python train.py --n_layer=10 --d_model=256 --n_experts=80 --experts_per_token=4 --d_expert=64 --d_shared_expert=64 --activation="swiglu" --moe_layers=[2, 3, 4, 5, 6, 7, 8, 9] --router_score="softmax" --normalize_top_k=false --routed_scale=6.7 --balance_loss=0.00444 --balance_bias=false --init_std_router=0.0285 --lr_router=0.00137 --vocab_size=8192 --norm="rmsnorm" --norm_eps=1e-05 --tie_embeddings=true --optimizer="soap_variant" --lr=0.0029 --beta1=0.95 --beta2=0.99 --grad_clip=0.5 --batch_tokens=65536 --seq_len=1024 --train_tokens=390200000 --steps=5954 --dataset="wikipedia_en"
Below are experts of layer 5 (counted from 0) of a mixture-of-experts language model. Rows are named router (the router's row for the expert), gate (a neuron's input weights, with its number), up (a neuron's input weights, with its number), down (a neuron's output weights, with its number) and show model dimensions 0-255. Each number is 128 + 24 x the weight over its row's rms, rounded and kept within 0 to 255. Numbers have three digits each.
Before each expert's rows: a language model's description of what the expert responds to. This comes from a sample of Wikipedia text that the model never trained on.

# expert 13
Pipes, line breaks, digits and header abbreviations in sports and results tables, e.g. Apps, GF, Pts, GK, scores.
router:165147087177100145089126138131100098182142141151150106155103151118125162125150124154136153126089097124153121150174161110123102131095115171105103158120133159143127165097106120121095119107063117154116120130117095113135154149173177117125156122086123156126152144144175147102164145135092114102101133156162116143126154140146115141125115142154123156121103150129130086107163141124145078135173112155125141106112116121132124116126102149125141152109143143140141142121132125114181123124121114122114124122101146150179134114127081127149119111114087130147156172160138129105087162126119160139090131095112109188138108133132160124108112081114154132163146130132079161115116116127146098139126117166133114127131129155125159161133170141116126085150157132128192140149081103182147149104121154
gate27:091146151102134143119134130087096146114139110122101136142137109120107105169123130117114139145128113107162166102116125169153104124110124137124164066120116168109121163133114163103147132156125130111106146130094159141162090112124135120129149147166121145136154107144113121150137117124081167081144100147135135048107183144089135125128104136116145124152122150156156096133156120168162095122155100110135122152111083169174129116120106103150090154090100071126100116121116125128155112111119133137142122100135122123114109122132122116126184141146104139154125091134144115108128175142127134104171087098114125109120114128115102148132113163151168089089141132100108125163110157088115137140103087164138141130089124162153119143155134086123167170138183104130162124103108144112137160152072122
up27:136152180119150107164097151099140137125137079127109125099116136129129120175106135155136170079079108116117146155117086129112105122144112107147125086120132136120096155133121149129129132113122110129135161150092129089160159082098149114177103134135124115135104130129118141124143123164130166078125081135099150105145151131149159156114139080181101142120110116180142131097100156167122139143142136140165097145127125128141138101128103080112132157134140098151156157105094131155154083136123142160158140120155136125121113183109138135119142133178114115148098139094163192111153136105180140138169155152113122155099101128160126150128114132098085120139135116123135118137151135132113172193103134092080152131119100142139120086132117126172095153107104144121163118111105094125114130127121134
down27:117127134104127111078116079102108138124145126143110075129118157108127073112157130145109141136069092102154131115135141119147131168175132119175117119108130133127136113132129111142114175143154145102150151138114121126151096134129172084091116138095146141139137112095082137124098143127124122080148154120123141076123136167146141097157101135129097135122156168130151121144146108104087096153124133121114120100156138140135162133140125116091103121135101131111116163105128118122144104151152091116107133122084161111084169148111097140084154157139087132145120157170119105168127100152098143167138092140125147113148151113105121146103119132130184155127066144121130116142140132125127099165118084123140114180132139113149144097128182073110152170143147124142120139069122108141143086174133113
gate28:108129083165087103158152170119151085110120118121166139186094145140085178094138116114128114134085110149149120132120120116089091130101085180136114077151138153158117117118104148072111146106110105119135159110145160144110076104131091108164115132113150151109112120073120107115119154141110124114135123119085102108076131179153139102121158104120128123140120107138160113119167157143133158135125133154128162130126161101173157120125173118100109137155138093108096121158144130128146140150153127108126140117150173171121125146183120142109099149129143125123142119110117143169167128119111111127136135150152133108121139159147119099085117155123138139155124109116173098135128113171130173142128121125162108102141131161163111130135095099099149138148151146122091065137123133116169152148110132
up28:153162129103131125122125062124133148087111122103119109149156107109070163115127103136131175117115118138075126115148143154121093129067122068091118158127124097144112148129112156104106133139122104153163143167108087134129132101132208140119091161110126123128182129108140132128131074137103108102141127119150139131129126126118114152110126111142145109149102130108119115059151105093113161159130069149164122126117165144155146106129136109149101103159094103114130151117118140125107160141107118078129105117106134121117134143143113131148136128143102158142103113152134127145117149133106165091138104095175137105146103117117162114087125147121108104091131158143090121134136116140130170148123115130072091146108134113174127132168173116168155106148148150152145118122173113162087134125108147
down28:182113146119110101147141105214128123115159095126134122137103133118111116176120171132162146113182115151131152127109098105124121085138102132151144130107116119140110171128123148144134084125132120139093174127168107116136157072091103117185118149142121088111148158117108108123115150097165118157161132118115135130119124112142122144108152125128131128144137127130111165121171125115147146146176132140126090171137112131160170102176148114151100139138133117134112124127093128136150120137140109132139159094094137112107155081132111115096155139124147106191160165108149116118094101152149149084170181142115120124138155118152132188145121137135115073157126135120148139154121067136139148140123157130098136133139147131154166121131163137144093085113127172149150141163092106158114137122130142

# expert 42
Capitalized historical names, titles and places after the or of, such as William, King, Abbey, Roman, century, and Jesus.
router:123102127151124134121156102155149117115119149103129109141079118138141117134123120125090145146099106094136110082174162150117126135094152124135116131107121127085146153153139114133134108117091109110105095193117139140144091130132096128122107141143130127152161109138182131130101126120143137111104090111076073130152139134138113128152101095138095098100162116107089165064103123168131180146136137121140136113114128112091083131125133137142166153173089115138110124151112136118139096105117160169105094146095112154093142127142104139122127113125131144086135148101178100099164154130125129136089166136118114110157120137126129170137104131091113111118157085149138161083118153160102134150109123133121136110172110148114161091140149127113192131126147050110127110087108124142078119131143128
gate1:083144093106126094164146146085134091136099132112141189119118172133178089134106147094118145140118103112164143127108143147142148152152100112099111150080168116088128103091115139169112118140108078114095087165176188117125125113106097116140145109088151142110077155121120147146146125169135147132100116104120113141129164114137120134153158117119115107132143158118114120121108147105086136147136142148151157125139122119103140120137119157123183118144122135126125129106085124127092127119146123146131148121108148161078134132127083108128127172118113102076113100114130139171113101177143126141115125121125085113133134139109132122149080143136131146124149128167081108126078142149099124160077071111129129115145143101173130161117130162113112131054102128101145140144121145132129122145108138
up1:066177154109135174143147142111142159142136153120126168132145096105135141172127125121145138119098143109126153163125136141159124118153143153114124180133143165144163133118155143097155155124157142129106071082096126159141138138142129127122161136140130109147139119105113131102148170136129172142111153112161144108112104125122147086147103134149145181147103121129118094118129143141141100174132080124150080113122096170120135124136140113114139151056174168111125134186126104135144165117128143145131094132103089148139140137115056133112143130149151145117138100102151138150126144148102124122130101072103136124152122131124099144132118171144140137183121173109173112100112113122127137143113164148108147141118190139105143166101124128161097137152110139132140131131115127134149122195176129
down1:138122095134138086119179118137127123137178138057123122139138128115133132131099130121104151127129157145179127118119157165105135152155143131097116151137161146142111113120131175131104147141137146132145136167154146152130150103141121151107127090157172128162145100150128103165135143131115112168154122128141161180126088164111116136143131143134146117167100083178108138146146152118166157083120141117102147157109121100164123142125130105143076147138126126143131130135132121131097150128107146160142126160128165141161138117130122154180155149128134174169105137130134148115112126138137169087140125154092112137123118131116142088118098158099136167105085141090177106173088133121155141099122149121157105181168157126091137150128149104146128155147126095147174100108079115128108167130088181
gate2:135108107098107102141111115126147144144101104136107145129151125141137091113118106185143151105105117133133130149106117111129133140099115130158139147131149153115128078090108114138169124111150147139113099151136137109141148098146099113143117115089161137064099146096115151129151104135154102090130151078120114112135124090159113055129115129136131114108124182143109182138118092122151101112112139122113131148095097116147139122097108151117127129095155125143160133108124151087116143143153105119144138120119104148095157103148114131110168140160104113069105146144128128165144125170100099140149058121132123066137124118153068108085154112169158116153168155139150147134147115108134182140144143140105126131133116147148106135095067136176129151092139117144159117152117134122147121180115175
up2:096156075119157119185110131083135171142151146135107150115158145112144158161137138140123102117117115103095143121130135111161155110087147149101116148128131154117130135100130128120171154094153130114123139105133141135173154103145160142121162133144122110129085155173117161107210176130113132077143134093124160122097103130149140128137170156083155145134140092168132123116123159144099113061139106129101139093120128175108109150114083143099120134147160164138146113134134120097125156126158092123142102159118124139144137100109093119135134139147109121126133114112146155152112147118123145160148114132140065114161155122113154142129148140191144179160094162112138135142134104121103114102115174148133154182097132138167094161157118133113136143126086146162147131137141127100138111134138119
down2:143114134161116158127103148104127099130142092115177127180138112105092128121142094094143087158106138117140113098119110132133134166145106089126118094141124124129139131116136101133178162146138145137152154090132134103132106126092148111072147141153122163115120102114099129142150086130088078135150141119144096152161133146161139130133136164140138115150087105123118142116086164136134171137122166106136149067153113139161128136114087144179123116150142108115167132122180093142154102149195135107093142142121138104113130158183166105134177108136141123092122115128151143149089131122127123123142122116179151158141106157109168104115114109163095136125158135152101122128129143118138149096134098079172117171126115101146156129139116176112112156119103135149066155131127129137140143162104139

# expert 45
Table pipes between cells, plus surnames and other cell entries in sports results and rosters, and zero-width spaces before spouse marriage dates.
router:084124135165098189153114103134130094091121116189133122105086151135134114124130161151140163114101122125094096131148141166151093097142152138068125134153119169127128185113159111120148106100122113159077087122129097140149151129126127108168111135162107158161155096140148156140154106146097176136125115171120151145148155121107136121110101156166130156123134154167149122111123094121127106126142107111144135134107103124105142148153111120115113162147144111153149130150136104116145096139129088091123098136121109181092115104127134118107129172142110131130134094125108096134130104138130085141126152115138138103116170130100162152120115130185110104161135116113125183121162151112103075116114140117117074114121171164123136118153105123112120094143161116135122086161089117142096134177103113
gate4:126114152130130136167155153138135136142085140148143119139142134080151106147143122140160128138124102116134077113092121107159146130150176140117134155122127102119124107154108111091119137140166086138160133145097137102083185128133105178117108112106110120110111152132129094082162097131073120104131149166095187144089132143092116086110103113163117163148089161164183079117181151108089132155098104146140120128117135162129129133119117104057144150117135112118139126115124157120167125141128146123138140130148112131129119150154139107107136134150103124125129153142165095191110133135115119102142121120123181128114167128127097113136117113100140106121160165133139163121110159132122127116144155144150133144157188141185116086137098120144122113131130095136087105111147158137157178156142126
up4:148110153158163126090094131183115165154092154110123115189143176113159143101136136137172128139151131123128109131117104147130128136145108125124123086146164134088121152112126111148136140121122143102137172131138145147185124105157173130108143124142098141181095124121108125113125165114173119114118118136142123156145110139148134123093120154100161102138107109111111133092137133138156129101115147107130119130166175105126138134114141107143140109169129123127157126096155104123132113118163120096129141117128133110133149090145150121138149151093130090082155123169125100110179127155124147130109115132144116142127182102076101105194150120132107137115115123151111121111168099165120136128124106118135134139124129106151111155092121115133092109057134146128114177132111160115077058133044140
down4:136108149183169116102107131022126135205137153134107103150092191168157184127118113149130142126136142126126138137155181147105139150171121130123147108121125164115138098131135155133152161144114086106132143161162141144165117176140146096157148115130154114117145141091124110115161143167121135104156146137113109099159140112150131131111157115129180152116143191119161131097129144113112116133143119128080145123118124107121141148110107105173123110127139166074119131109125097109090129129111114099121125135139154128110125113128115136138114165153124159170133126135147126134133100131099102096151120114151133123142161161139131168086135133145161134142157090148109106128147099130151120135126164122134140166125131148094097172113149143100110094108101098154148108138175167116106113137120119
gate5:134162129103103134149171134141166133111102133103148090155150095148120144150104089130188119110141112132120147123121134144124142131072145122118171159142153137084111117093145149083105146091119141137166141137182103128171097104113161158136114144138098081104098139108121125092173114171101135119126119122157123143084136125125119120110132105181102157134079148111130126155129098139141117090142116147103105150121115188063138177111117096094110136115141136096146113117074105111104149149174136097152098145124118120160110119134135109135168136090129118111103116133107151132134153148144138127183100120135111107149123132153109128148121173130121106143124138141088113131161105144161113140108112137106115155132150096083104132105118145114146147164165176128059105131159151132144135124141110
up5:154083140123110106120100137128149137074085143082111141123115100111107091080131131120167087110115125123103173085133129098145150103160091121135114119146114130127063101137127115130103083100117078100147135133131130176157157157151151103134076137118147138168082116097148140152128133116125118124124113142104132164136099108124113150122100142133134096125079103130120088131115116153124149128163141138105146137150139132105129145127117161096119155121117117161174077118165176127148108139120120161120149126124178114148087118155123100104119151128146138108124129118118156111139113142091134090135109125096195156122132112126084107150164105108127109095175166120184121115125148150098116102109098150121122105133103149165118156083104133132111148136187079110103125131126139171122113134114137
down5:106150108154153120146142140119086160137188103123147147118153118133140167094128138144092104108136141140137144154051117123118163155087163153071133109113098159075149118104109114124091145102117136134134143116145109067110130145130139165091158168128157147079112070145129115145132144088113138097088133116112114114137144131137128131134161118164135138093140114096135116143114166100109148128137062119062113131126123138097111151116129159141106148092111121102135139123126131143104150138101090134114137097161118117097134102166146104137101173117130150139136108103139122119158137089122149136109141124128084136104119165133123120086109114105149164122103094122089083123142118131092133144100099125143133133102127113128106120161114114138139148193184118131108108115126097108113073088126125